config = dict(
    num_hidden_layers=8,
    hidden_size=512,
    n_experts=32,
    experts_per_token=2,
    d_expert=176,
    d_shared_expert=320,
    hidden_act='swiglu',
    moe_layers=[0, 1, 2, 3, 4, 5, 6, 7],
    n_empty_slots=8,
    router_score='softmax',
    normalize_top_k=False,
    routed_scale=1.0,
    balance_loss=0.00315,
    balance_bias=False,
    router_noise=0.05,
    init_std_router=0.0396,
    lr_router=0.00085,
    vocab_size=32000,
    norm='rmsnorm',
    norm_eps=1e-06,
    tie_word_embeddings='early',
    optimizer='soap_variant',
    learning_rate=0.0019,
    beta1=0.95,
    beta2=0.95,
    batch_tokens=65536,
    max_seq_len=1024,
    train_tokens=436500000,
    max_steps=6661,
    dataset='wikipedia_en',
)
Below are experts of layer 4 (counted from 0) of a mixture-of-experts language model. Rows are named router (the router's row for the expert), gate (a neuron's input weights, with its number), up (a neuron's input weights, with its number) and show model dimensions 0-255. Each number is 200 + 40 x the weight over its row's rms, rounded and kept within 0 to 999.
Before each expert's rows: "gets" lists some tokens that make up at least twice as much of what it gets as of all text; "comes after" lists some tokens at least twice as common just before its tokens as in all text. This comes from a sample of Wikipedia text that the model never trained on. Tokens count by the router's weight.

# expert 21
gets: "s", " States", " Website", " Kingdom", " Genus", "idae"
comes after: "-", " United", ":", "(", " Animal", " /"
router,242,169,198,150,189,226,246,271,204,167,221,175,102,172,210,153,216,247,159,213,170,170,253,185,255,267,221,227,273,185,176,172,171,185,255,279,142,263,223,189,174,174,247,175,192,227,174,164,283,207,213,235,185,202,269,139,166,208,233,198,163,290,222,265,164,170,192,184,259,167,261,173,201,219,101,216,204,217,224,258,135,199,248,179,252,176,208,200,274,244,210,190,215,292,194,196,145,103,161,157,99,187,223,215,179,130,198,171,244,167,175,148,225,238,209,126,184,203,205,180,217,166,237,185,236,139,242,197,251,164,204,178,174,241,205,223,200,235,245,235,250,219,211,179,234,198,150,162,238,234,168,229,202,179,203,237,211,180,175,211,173,137,164,269,175,224,223,199,160,191,212,222,181,269,275,104,268,182,131,229,255,186,249,178,175,180,304,192,166,220,174,208,257,172,146,228,255,144,210,145,213,298,186,197,230,275,211,207,167,304,170,168,237,173,251,186,223,162,156,224,149,166,208,184,176,308,142,151,190,164,189,221,193,137,115,167,148,202,190,210,204,159,127,279,191,212,235,138,235,268,208,216,199,202,251,226
gate0,236,197,223,150,220,231,177,216,210,197,233,261,218,220,181,250,256,214,169,154,233,219,251,200,227,204,196,215,229,185,235,240,230,128,220,163,230,186,204,239,95,196,204,177,208,207,161,231,171,201,233,151,188,267,157,228,162,145,159,155,206,218,171,134,170,207,227,219,155,183,131,227,225,153,158,135,188,238,201,172,209,231,209,180,170,203,267,136,268,210,208,198,162,164,239,213,169,201,203,145,178,193,225,163,163,237,196,205,147,198,180,141,131,176,157,185,191,203,215,181,214,178,213,217,173,220,275,205,197,148,255,149,252,207,285,169,179,175,162,177,155,199,210,227,203,143,201,168,189,133,198,160,189,188,212,195,215,246,160,185,238,173,201,135,174,227,186,169,223,189,189,207,217,257,249,238,256,138,246,190,200,239,199,196,189,232,222,191,225,201,182,196,239,245,180,87,245,253,183,286,189,214,247,294,201,172,95,158,203,226,113,117,256,167,187,188,181,184,169,205,243,169,235,131,162,209,121,211,165,215,209,220,242,161,187,176,194,196,205,192,173,169,231,203,257,230,180,206,251,223,180,218,233,142,194,136
up0,224,219,195,168,222,212,164,234,185,215,268,244,190,191,133,246,205,159,197,190,259,178,255,202,244,199,220,240,216,248,245,220,210,147,227,175,268,139,194,229,176,224,210,224,188,234,196,201,144,235,238,240,228,212,160,242,163,146,159,192,221,234,232,129,253,220,212,240,183,209,142,186,181,179,157,147,165,233,169,196,200,178,164,180,166,226,299,180,248,208,205,221,167,206,237,202,236,245,213,173,148,189,217,157,186,262,181,275,135,206,188,165,162,161,120,164,198,192,215,186,263,208,201,236,147,256,218,225,161,153,313,178,268,238,231,177,168,206,148,180,113,175,217,186,257,206,204,208,151,158,179,170,207,213,204,220,226,263,201,156,189,201,211,134,219,252,184,164,218,192,165,159,155,218,257,224,212,158,241,160,180,204,141,232,240,227,243,235,180,242,207,173,215,246,191,181,194,279,164,262,211,224,251,334,193,154,155,134,134,208,146,105,305,191,225,159,214,169,150,177,193,140,236,131,154,259,128,277,172,186,169,195,222,190,206,185,238,234,203,154,191,188,210,219,228,167,193,216,198,248,212,275,157,111,164,144

# expert 31
gets: " two", " one", " three", " four", " some", "age"
comes after: " (", " a", " with", " for", ":", ";"
router,181,168,200,225,174,268,190,158,248,240,261,221,240,146,273,140,212,116,218,231,185,223,164,224,200,244,227,204,204,201,143,235,155,286,222,240,207,146,209,157,187,108,138,252,119,189,146,233,215,118,191,196,235,141,188,199,248,216,211,157,268,240,223,158,219,149,277,132,185,205,147,204,182,209,206,256,136,170,199,114,143,127,185,239,117,215,229,201,155,244,197,272,150,217,227,239,130,221,233,153,230,178,146,182,188,174,180,142,150,122,248,213,177,100,104,197,180,263,168,161,208,270,213,189,186,183,252,232,213,162,236,116,246,201,232,264,214,216,134,219,231,207,251,283,164,210,279,175,260,185,233,156,183,202,152,268,255,183,226,182,236,156,214,131,159,161,215,232,173,197,153,210,194,217,165,152,200,254,171,189,124,234,154,213,174,158,193,243,208,186,197,231,213,168,176,133,217,197,236,223,270,224,154,194,191,142,144,162,193,201,142,189,211,207,104,195,223,199,245,220,271,211,232,245,148,147,295,179,241,234,248,183,138,213,242,233,213,220,188,175,146,174,114,157,180,244,226,224,196,178,200,176,181,193,219,174
gate1,228,137,182,229,199,230,182,270,219,234,225,213,174,228,144,178,213,255,224,223,193,218,261,155,222,175,234,227,192,211,193,217,184,188,188,170,273,259,208,223,191,182,217,184,254,183,183,222,229,183,201,134,224,132,242,239,244,246,211,202,171,164,224,244,255,215,247,163,182,223,174,166,289,140,156,228,190,203,201,206,189,234,240,211,278,218,251,195,207,246,245,198,240,176,250,146,251,221,241,210,278,170,270,175,179,178,114,230,177,153,239,232,138,164,246,174,183,164,185,217,252,131,182,162,253,215,267,165,155,154,225,247,194,218,156,188,202,258,245,158,200,137,216,180,298,202,122,135,213,252,147,124,219,195,176,194,202,191,204,166,181,166,199,149,198,258,229,187,197,167,233,230,171,234,205,208,102,198,208,162,162,271,223,174,112,241,158,133,206,187,240,220,238,176,227,140,158,271,141,193,218,183,163,198,230,137,241,239,112,186,159,270,211,201,215,171,182,208,295,309,210,177,202,239,215,223,217,183,168,178,209,193,296,232,136,180,188,236,215,278,214,188,227,301,157,214,220,196,243,248,249,236,269,175,187,210
up1,99,160,224,271,251,220,154,294,197,202,172,231,197,183,233,165,194,225,190,190,178,204,190,124,182,218,235,160,179,235,206,232,187,211,110,264,207,225,243,202,184,246,286,135,247,251,190,209,153,156,189,152,270,196,211,226,246,261,242,215,161,199,161,131,282,181,310,186,180,265,244,242,231,205,193,145,278,232,247,214,211,288,235,213,232,150,275,183,249,232,246,169,189,158,244,197,166,199,158,174,226,206,219,168,252,181,128,187,167,235,206,245,242,267,164,140,202,209,203,284,235,174,214,243,244,208,253,162,121,197,203,170,224,176,192,225,156,207,239,169,204,206,260,252,205,170,195,205,256,177,179,119,152,251,178,135,185,198,255,271,231,166,188,207,228,235,138,120,141,188,243,203,225,168,285,225,67,236,265,260,215,240,269,276,181,280,140,181,182,164,120,211,179,190,215,152,194,240,134,241,240,216,232,189,176,212,204,197,159,206,195,235,159,129,234,235,139,220,227,290,213,230,196,241,215,196,229,218,119,203,239,221,227,168,192,126,160,178,174,256,166,184,150,192,230,227,196,206,191,222,189,218,267,156,231,214

# expert 28
gets: "'", " 0", " ", " 1", ":", " 2"
comes after: " |", "|", ";", " Born", " Coordinates", " Women"
router,160,205,251,122,156,180,184,137,217,186,217,167,216,272,220,159,175,200,165,214,185,185,137,120,215,168,192,167,170,238,220,212,145,260,253,207,158,169,129,207,179,258,271,269,227,262,273,225,288,254,164,252,221,162,254,167,247,251,211,194,88,215,188,168,251,211,131,222,177,233,204,210,242,181,206,164,169,202,202,233,179,184,206,274,226,179,181,166,236,205,179,183,237,250,185,276,174,212,183,232,129,227,242,236,175,162,199,168,162,198,241,188,206,158,228,274,204,197,221,147,210,204,277,243,192,143,163,159,188,169,171,211,286,120,191,239,138,197,218,244,223,254,211,201,173,181,176,198,120,283,181,238,145,144,178,195,208,185,175,191,211,127,212,172,159,208,159,230,265,171,230,193,258,231,173,190,223,168,257,206,183,267,230,219,269,159,193,166,172,145,150,232,180,217,180,266,148,221,170,164,229,188,152,260,181,184,244,182,224,240,168,180,188,263,247,135,166,197,241,148,168,216,215,267,249,174,208,231,157,101,162,234,163,159,172,182,201,155,212,186,164,245,161,283,241,189,176,233,221,196,173,266,220,213,197,183
gate1,212,194,175,176,144,147,232,157,191,156,240,263,200,186,170,171,224,252,214,162,274,211,229,131,164,137,247,171,237,189,216,161,231,237,244,211,178,196,197,152,196,223,192,137,148,175,237,117,192,206,217,151,151,201,245,184,191,212,216,330,235,162,157,298,126,183,200,222,235,243,218,239,308,231,241,181,143,167,191,231,172,230,202,183,238,160,144,189,200,253,166,196,200,167,232,223,213,173,161,176,200,167,328,196,166,164,152,222,189,197,259,198,257,188,209,187,194,224,226,281,197,210,272,155,170,242,221,181,189,170,192,233,209,157,237,188,118,147,177,178,312,148,186,129,276,227,192,131,170,158,225,172,173,126,224,189,147,192,200,196,286,176,181,258,194,180,125,231,155,188,201,267,148,247,144,175,260,167,159,268,242,242,265,224,180,125,216,175,242,239,201,216,153,219,169,165,192,206,190,162,276,227,232,178,183,229,248,217,204,239,169,256,180,220,261,277,220,189,112,212,246,216,193,236,162,215,150,199,274,230,184,225,248,174,178,187,202,135,257,131,162,190,168,228,259,171,166,189,190,143,219,158,316,155,123,240
up1,221,178,188,266,237,205,148,116,218,133,183,199,232,286,262,250,129,291,191,274,134,252,272,180,156,211,224,195,174,238,149,232,211,166,214,223,197,201,126,178,164,245,186,142,252,177,138,234,207,197,198,185,229,151,197,175,235,235,204,180,199,147,204,184,241,246,191,186,151,197,210,128,164,223,233,197,175,205,239,208,208,137,247,212,214,249,196,153,181,129,204,172,204,223,247,181,211,226,171,135,168,185,222,182,171,206,211,203,151,263,207,275,212,205,233,184,178,183,192,234,208,238,202,190,308,179,233,279,276,264,234,226,227,201,244,228,203,206,171,289,229,208,230,184,222,193,195,273,253,243,151,188,250,198,258,182,100,191,195,216,203,161,190,154,205,239,89,174,213,163,141,162,225,194,217,175,205,198,223,158,223,238,214,186,146,231,198,186,229,167,209,228,155,124,213,204,300,235,142,193,191,246,235,219,226,196,279,82,250,248,230,183,186,217,214,168,193,60,195,241,127,236,182,94,175,205,286,144,217,134,249,128,157,181,176,129,180,211,166,198,162,142,245,198,191,158,216,126,215,241,228,216,199,179,202,322

# expert 4
gets: "-", " -", "|", ".", " National", ":"
comes after: "\n", " ", "ed", "    ", "        ", "      "
router,131,200,214,181,226,221,212,228,173,228,201,255,157,210,135,234,213,197,135,226,243,213,245,199,218,305,168,187,211,270,202,178,146,172,191,194,179,245,207,139,205,216,236,158,214,232,149,262,227,108,206,185,232,220,189,171,213,172,237,199,235,245,129,250,258,196,208,246,202,216,186,264,210,233,172,215,153,166,216,182,223,275,118,183,176,134,153,202,176,126,259,149,214,225,150,178,200,139,190,257,170,207,254,185,198,223,160,150,201,211,152,234,172,200,234,177,190,204,192,239,242,167,222,246,221,117,239,207,179,194,192,206,179,138,190,232,286,223,293,202,159,235,221,187,181,235,244,207,221,217,219,132,201,187,195,145,165,147,262,249,204,209,253,221,188,183,188,234,209,199,225,219,118,206,188,184,217,176,223,204,214,182,186,226,246,244,217,202,239,220,159,174,199,151,142,306,254,277,225,207,166,149,199,144,224,229,141,254,245,216,186,162,215,208,178,199,258,240,202,251,184,292,252,133,161,201,212,133,206,272,193,161,176,187,208,175,152,140,178,209,217,184,235,129,157,203,191,192,203,162,228,252,285,165,261,134
gate0,272,134,164,233,209,133,212,242,193,274,170,272,188,191,148,199,170,175,196,157,257,241,187,253,242,247,239,205,152,192,230,199,204,210,236,197,200,256,231,209,213,154,223,229,135,214,200,245,260,183,168,164,180,156,195,183,149,166,252,140,261,225,318,157,261,245,220,181,95,206,212,214,246,220,197,163,236,154,164,231,225,149,154,274,245,175,227,203,222,266,126,233,176,203,229,194,191,127,255,254,139,252,268,218,253,265,280,180,267,264,191,193,132,134,198,251,133,210,196,167,183,231,192,227,235,147,183,184,184,202,203,195,185,135,173,172,224,152,202,194,269,175,185,196,126,182,225,183,180,234,157,216,162,217,256,173,198,222,202,156,229,185,147,150,142,253,317,187,193,260,178,249,257,213,163,182,186,283,216,222,145,260,180,107,207,179,172,283,191,186,168,201,182,155,245,145,163,240,228,136,191,239,220,146,167,171,194,246,204,216,208,246,211,246,154,249,235,241,195,221,178,220,112,284,255,234,180,181,227,218,169,254,203,219,258,108,226,279,283,259,217,164,234,213,194,229,195,190,164,174,272,170,173,238,255,190
up0,197,187,150,246,196,132,203,197,238,215,198,224,196,263,134,214,226,150,179,157,203,229,179,251,210,206,192,162,122,181,227,226,124,181,234,169,167,249,196,213,214,153,268,297,108,213,254,262,255,211,161,173,117,236,196,161,79,133,199,151,191,182,278,158,233,231,180,221,104,255,225,206,242,233,232,195,222,154,194,239,173,228,129,297,231,127,209,133,186,223,144,233,163,267,190,233,288,191,281,224,171,214,240,214,284,183,232,186,207,192,201,206,161,208,186,269,156,166,169,158,155,251,227,242,180,166,181,183,140,209,177,143,174,160,214,266,214,216,219,180,237,156,185,188,132,271,157,158,172,205,178,267,172,213,284,173,193,255,221,147,245,103,149,197,164,218,273,202,149,239,103,273,242,169,111,194,234,295,164,209,177,230,166,184,225,226,200,237,211,190,206,163,179,180,201,167,195,246,250,144,142,185,263,167,208,165,181,204,224,196,251,210,240,178,166,234,212,231,245,188,269,247,132,256,306,252,210,178,195,268,128,219,235,195,249,139,177,206,251,202,168,151,244,181,213,196,232,197,148,156,289,208,195,196,197,237

# expert 22
gets: "|", "man", "ha", "er", "ber", "ard"
comes after: "\n", " K", " Pos", " Z", " P", " He"
router,191,221,161,227,153,216,185,226,222,264,222,185,96,246,209,261,193,253,175,169,202,249,255,220,248,119,168,258,195,144,189,211,164,223,133,281,147,153,275,175,230,140,264,196,199,261,188,253,218,165,145,239,175,229,194,178,184,210,176,251,204,241,148,180,238,223,170,229,206,209,235,145,204,103,158,198,185,165,152,195,212,210,263,251,188,219,195,147,154,263,241,226,222,150,256,289,204,210,248,208,177,223,259,244,193,191,273,143,185,246,219,159,244,132,101,202,205,179,210,254,147,176,216,170,137,300,202,220,163,168,243,149,145,277,147,193,170,209,233,182,256,224,254,146,155,210,216,111,178,189,139,163,152,238,279,198,225,188,222,238,212,283,178,135,175,238,131,222,229,252,228,224,215,233,230,235,193,224,177,245,247,193,218,191,155,239,217,258,170,137,216,179,165,189,206,217,272,118,68,194,213,238,224,189,197,140,154,244,189,218,180,237,246,240,222,180,146,251,217,263,239,192,208,195,228,147,220,178,266,167,199,154,188,154,189,233,207,223,195,176,234,238,153,189,229,160,213,220,113,174,235,205,298,202,253,169
gate0,167,162,249,209,189,232,227,178,113,247,188,157,195,248,242,200,196,243,216,179,225,239,181,243,217,238,181,160,204,248,225,227,180,182,151,161,146,183,243,180,150,132,175,225,199,245,235,189,164,166,208,226,172,209,171,143,275,283,179,189,182,175,129,218,199,201,158,231,169,188,264,202,194,154,193,208,233,190,114,149,202,175,177,145,253,159,182,197,211,180,211,180,255,173,192,216,204,147,234,181,201,227,203,205,212,209,141,159,159,192,232,215,222,279,267,193,279,187,169,265,287,198,110,263,215,112,229,209,292,251,225,185,208,141,141,170,175,181,202,209,182,210,271,232,137,165,165,178,148,155,157,169,223,213,164,218,241,280,263,198,150,166,216,215,129,194,179,180,242,245,201,196,210,187,90,222,281,187,182,285,215,197,201,224,168,261,254,276,224,219,148,132,178,180,217,201,205,138,221,186,135,130,135,171,184,203,182,189,206,152,139,218,246,186,153,208,222,258,131,156,206,210,252,260,159,169,217,162,192,214,158,282,235,138,220,221,202,141,198,278,213,197,191,227,230,149,177,220,277,131,235,224,163,187,146,219
up0,191,261,226,255,231,269,244,223,281,173,184,259,268,154,221,158,158,216,196,214,143,127,223,233,226,233,214,184,236,202,161,173,189,182,167,268,244,153,157,183,252,126,192,126,225,122,173,203,233,167,183,232,182,136,250,208,176,161,262,203,225,264,209,195,186,171,197,165,238,169,131,188,219,186,141,228,211,245,277,287,235,199,180,226,133,274,127,208,223,234,181,202,159,163,183,184,216,240,213,167,150,210,202,204,193,217,190,151,239,212,186,200,236,136,162,236,109,303,277,132,197,228,234,105,210,292,202,228,211,187,187,174,140,305,245,146,238,224,167,163,214,122,161,122,265,159,195,118,145,187,176,268,209,205,235,235,240,115,178,261,197,241,177,166,253,202,184,225,186,221,161,169,218,255,253,184,124,174,296,251,189,240,195,203,193,194,207,160,234,149,225,137,189,195,195,130,236,180,220,226,210,191,168,173,182,136,243,193,221,255,215,199,152,228,210,170,261,127,207,193,230,213,189,103,246,221,179,230,182,181,183,204,124,201,203,182,164,148,186,185,188,238,213,243,184,268,266,210,184,242,137,174,183,260,217,175

# expert 12
gets: " the", " of", ":", " in", " to", " for"
comes after: " of", " in", " to", " at", " for", " on"
router,232,137,186,219,182,204,155,198,168,165,184,208,188,148,150,236,235,213,189,288,172,209,195,195,185,191,210,131,201,250,151,226,219,200,252,228,215,234,182,232,181,229,201,203,276,268,234,264,147,228,246,275,228,194,224,199,137,129,181,211,136,245,220,132,97,228,221,188,236,288,275,240,189,194,144,229,149,214,154,234,208,282,229,139,218,208,304,173,184,170,137,142,232,193,208,167,125,132,202,202,166,163,223,235,181,239,213,242,195,200,190,234,172,240,228,144,236,247,164,192,250,133,236,170,245,175,229,204,221,277,232,247,211,203,230,182,180,163,232,176,194,178,210,212,189,220,205,152,70,176,189,161,189,265,228,266,221,183,132,212,220,213,213,232,213,242,244,180,186,267,187,177,192,199,144,164,235,179,188,219,224,134,167,161,142,128,204,203,157,220,159,148,246,177,169,202,240,222,174,175,190,217,210,115,237,184,200,168,130,194,156,187,234,206,192,267,183,270,216,176,200,196,233,213,177,204,225,175,224,265,247,211,210,235,169,310,256,216,219,175,211,146,206,181,204,250,169,141,219,200,246,196,191,154,145,219
gate1,229,194,221,209,225,223,225,222,154,342,177,134,218,233,189,210,222,185,170,278,256,182,176,206,156,268,246,150,256,260,231,197,187,188,172,225,179,196,167,176,176,237,144,150,224,267,228,222,212,201,127,246,180,225,136,192,177,271,186,194,223,139,207,213,198,172,184,182,103,215,170,164,146,204,238,201,202,228,161,213,200,115,232,221,133,208,279,145,263,215,156,173,273,298,168,157,172,224,175,228,210,238,189,151,191,137,203,182,217,224,148,133,213,257,251,185,181,265,245,186,286,235,206,174,194,268,223,263,247,206,206,180,233,236,237,183,240,195,147,218,193,214,145,94,253,192,205,237,249,172,183,131,153,245,259,129,171,219,204,211,229,217,211,226,177,185,258,222,228,191,214,200,185,194,206,213,144,224,201,243,176,219,207,192,174,210,142,227,229,164,123,210,199,190,119,184,211,155,156,208,240,182,187,200,159,169,196,181,241,194,220,222,264,250,212,245,183,239,278,165,216,217,75,159,238,267,226,196,151,188,171,228,234,178,190,225,242,204,229,229,214,247,188,128,173,176,226,203,208,178,243,252,178,204,188,160
up1,193,194,185,199,200,173,198,179,222,60,206,241,168,143,209,200,200,223,177,118,214,225,192,237,212,149,108,221,170,228,213,180,251,223,263,219,183,231,243,209,266,152,279,262,139,193,149,158,252,219,228,160,211,151,204,237,224,138,213,249,185,220,215,190,165,212,208,221,289,228,212,237,233,279,211,178,199,226,279,163,180,321,206,187,279,207,87,192,128,201,223,230,118,129,191,240,215,154,197,145,172,166,188,256,204,262,166,198,169,210,249,229,187,152,232,163,197,169,156,204,138,217,171,218,163,152,152,105,137,173,195,256,151,168,224,234,143,235,284,183,238,198,295,268,208,229,164,227,141,223,205,243,254,174,201,186,208,151,216,221,162,147,214,204,245,226,150,160,195,182,204,188,247,202,152,190,247,221,183,163,247,212,190,224,170,165,255,171,236,181,260,206,213,234,265,236,186,236,263,227,186,163,210,187,227,230,243,206,189,172,202,147,119,192,200,174,220,180,124,224,166,239,278,228,159,125,166,215,179,169,191,196,168,248,177,162,142,187,200,188,150,202,227,233,248,244,148,187,134,199,210,114,221,173,241,239

# expert 16
gets: "\n", "==", " ==", "===", " ===", "===="
comes after: " |", ".", "\n", ")", " =", "=="
router,194,190,251,139,200,166,253,210,206,148,161,187,226,217,220,270,232,187,259,228,212,225,214,230,111,212,277,173,143,241,248,222,224,165,127,229,140,142,198,166,258,157,249,150,286,212,219,237,193,212,215,176,200,255,259,178,265,232,257,174,227,215,188,271,207,135,208,173,125,185,199,199,172,202,213,162,246,187,177,238,244,189,231,198,227,165,229,164,264,184,130,213,231,242,164,189,157,121,190,219,152,201,170,153,148,187,114,127,148,163,191,231,233,148,273,200,150,185,152,232,230,251,183,182,168,145,230,211,185,201,218,217,169,210,330,167,269,156,196,193,249,172,211,191,147,223,185,258,266,213,243,236,249,158,194,222,207,195,246,238,101,191,218,167,107,246,179,232,288,149,224,227,245,172,209,114,286,248,153,123,180,172,236,208,261,225,216,96,173,151,155,226,198,253,191,261,210,183,192,144,209,184,154,192,215,248,180,152,244,198,257,216,236,230,243,213,259,150,252,234,194,182,271,136,273,212,246,147,151,128,181,162,184,174,186,167,280,257,223,274,198,202,151,179,228,197,140,187,227,194,145,214,215,173,246,244
gate1,170,172,204,151,199,225,181,189,224,231,184,198,240,246,152,243,188,244,253,206,160,238,219,257,159,187,236,179,170,222,240,241,201,255,178,197,195,255,148,168,161,171,209,248,278,200,191,162,250,164,222,157,190,263,286,173,203,192,184,233,193,177,206,230,207,247,178,146,212,234,160,176,187,234,223,188,205,263,194,224,249,205,116,233,232,212,101,101,227,178,198,211,115,167,188,242,228,191,233,163,198,182,214,201,194,187,201,212,229,202,239,172,165,177,219,165,249,195,260,157,255,180,203,306,202,235,207,180,207,315,210,179,209,157,142,173,146,256,135,154,218,256,258,259,189,195,216,251,203,209,246,213,189,176,170,225,233,193,151,122,231,187,228,206,220,161,154,166,212,154,191,203,198,155,186,147,214,208,204,122,247,186,186,188,163,204,186,239,207,191,134,161,192,221,268,254,199,188,198,147,164,231,176,197,230,272,179,199,220,176,177,252,271,143,267,285,279,208,249,209,207,179,128,191,251,180,209,175,176,247,163,196,197,130,277,211,265,193,221,233,151,169,148,243,214,196,261,226,265,191,207,193,223,150,115,197
up1,226,188,178,100,189,198,250,199,194,179,254,178,235,225,195,228,172,213,249,194,148,156,138,220,197,194,199,172,125,214,291,157,203,235,166,243,215,210,241,169,165,153,159,254,242,160,190,153,153,141,260,194,170,256,210,185,163,211,185,212,193,181,206,269,247,227,175,158,247,250,177,166,213,217,211,214,246,255,258,215,280,194,146,187,238,186,177,165,246,203,239,216,191,224,169,265,201,235,244,160,212,164,170,203,199,155,153,198,240,206,157,246,202,129,165,165,243,214,206,220,211,169,224,269,235,242,207,179,211,257,202,176,205,142,215,147,99,198,182,225,273,174,252,237,137,155,269,153,185,195,241,193,207,172,229,263,242,183,155,102,261,195,221,197,222,189,184,255,176,159,211,213,195,115,158,118,223,206,148,195,218,182,179,225,140,200,165,206,166,199,89,163,203,156,306,225,207,257,185,92,122,246,84,217,212,297,133,205,150,214,171,224,222,188,224,181,248,206,228,249,247,226,148,222,185,155,207,195,219,221,219,216,192,182,252,288,261,213,177,232,140,188,157,236,212,184,244,179,242,156,217,209,147,139,155,180

# expert 5
gets: "|", " |", ":", "Population", ";", " District"
comes after: "\n", "|", " c", " Total", " 8", " •"
router,204,200,207,184,182,194,235,262,205,204,238,180,241,239,193,213,216,188,255,249,238,265,209,191,227,243,176,172,219,245,256,203,156,179,163,220,141,191,169,158,208,165,211,274,153,230,213,238,266,207,194,175,203,150,201,168,233,215,130,134,215,284,222,180,162,150,173,206,196,250,164,218,153,216,163,237,117,179,261,185,157,233,307,241,220,205,147,198,122,241,205,197,192,127,198,176,250,209,171,219,100,162,166,264,203,226,264,186,223,215,187,199,258,220,175,194,233,170,201,183,240,177,208,204,213,166,233,241,215,214,139,168,148,187,172,226,167,232,217,223,155,174,173,213,100,225,121,254,163,212,206,173,276,234,219,149,189,247,187,218,210,170,156,203,126,129,166,202,213,248,158,188,213,204,252,154,212,230,252,229,205,260,169,198,251,237,188,210,180,154,201,184,236,229,275,224,250,170,162,187,174,172,160,156,192,190,215,247,169,167,277,145,180,288,233,241,196,140,211,147,141,193,182,231,253,217,255,245,181,76,112,221,242,90,178,174,226,188,267,245,302,209,237,192,251,200,163,194,149,167,166,196,203,247,202,250
gate0,176,219,295,152,140,196,157,200,123,182,303,181,152,222,253,186,171,169,221,236,184,174,190,286,212,158,209,217,234,222,184,186,234,287,282,302,198,171,284,186,166,225,194,282,174,247,140,217,174,216,241,162,153,197,246,191,244,227,161,202,183,178,250,219,235,195,207,223,145,181,239,163,233,163,135,155,203,138,267,145,258,173,227,186,149,157,166,164,251,229,237,193,200,204,222,189,231,211,194,145,143,201,180,189,156,176,225,209,190,199,173,169,175,155,204,236,165,190,263,215,163,214,205,218,161,213,249,177,233,132,121,236,229,120,278,250,174,185,200,183,220,153,235,183,243,140,199,180,194,193,113,216,150,179,189,170,257,261,199,241,257,185,167,129,230,212,139,220,274,158,198,175,201,217,199,171,295,197,160,199,280,208,296,245,217,224,190,198,133,170,299,254,247,205,217,163,323,225,193,241,241,222,204,146,224,192,230,170,215,204,141,123,235,238,238,210,236,202,205,151,228,201,224,185,79,180,197,254,178,188,160,118,200,196,121,225,205,164,126,167,198,220,194,199,242,233,215,256,221,166,153,133,174,204,202,184
up0,184,245,255,105,135,213,159,195,151,177,236,204,97,242,213,179,186,190,178,227,219,177,239,276,201,209,220,217,231,238,207,167,266,253,256,308,221,155,327,197,212,219,183,263,124,216,181,168,190,221,171,175,117,188,261,202,190,206,109,196,159,175,261,213,184,249,139,219,126,159,210,170,231,212,183,182,170,194,231,201,266,208,227,198,122,115,202,251,208,252,261,193,187,236,256,150,224,208,178,163,103,191,216,186,160,168,223,167,188,202,193,179,187,200,189,208,198,153,210,253,139,183,217,259,153,206,275,217,225,159,95,236,239,118,295,217,198,176,185,211,275,176,279,245,232,192,208,170,168,215,173,192,136,210,158,166,264,285,190,245,283,190,179,164,209,188,145,227,235,198,195,170,193,205,218,146,295,241,196,216,259,172,275,197,249,226,165,189,151,138,247,226,293,223,215,201,323,239,180,198,206,201,207,209,257,230,148,134,252,225,164,150,246,205,213,237,239,264,225,176,222,161,183,215,139,176,197,226,172,134,149,179,187,211,139,209,196,185,158,166,215,200,185,211,219,226,152,231,177,210,118,128,215,231,227,185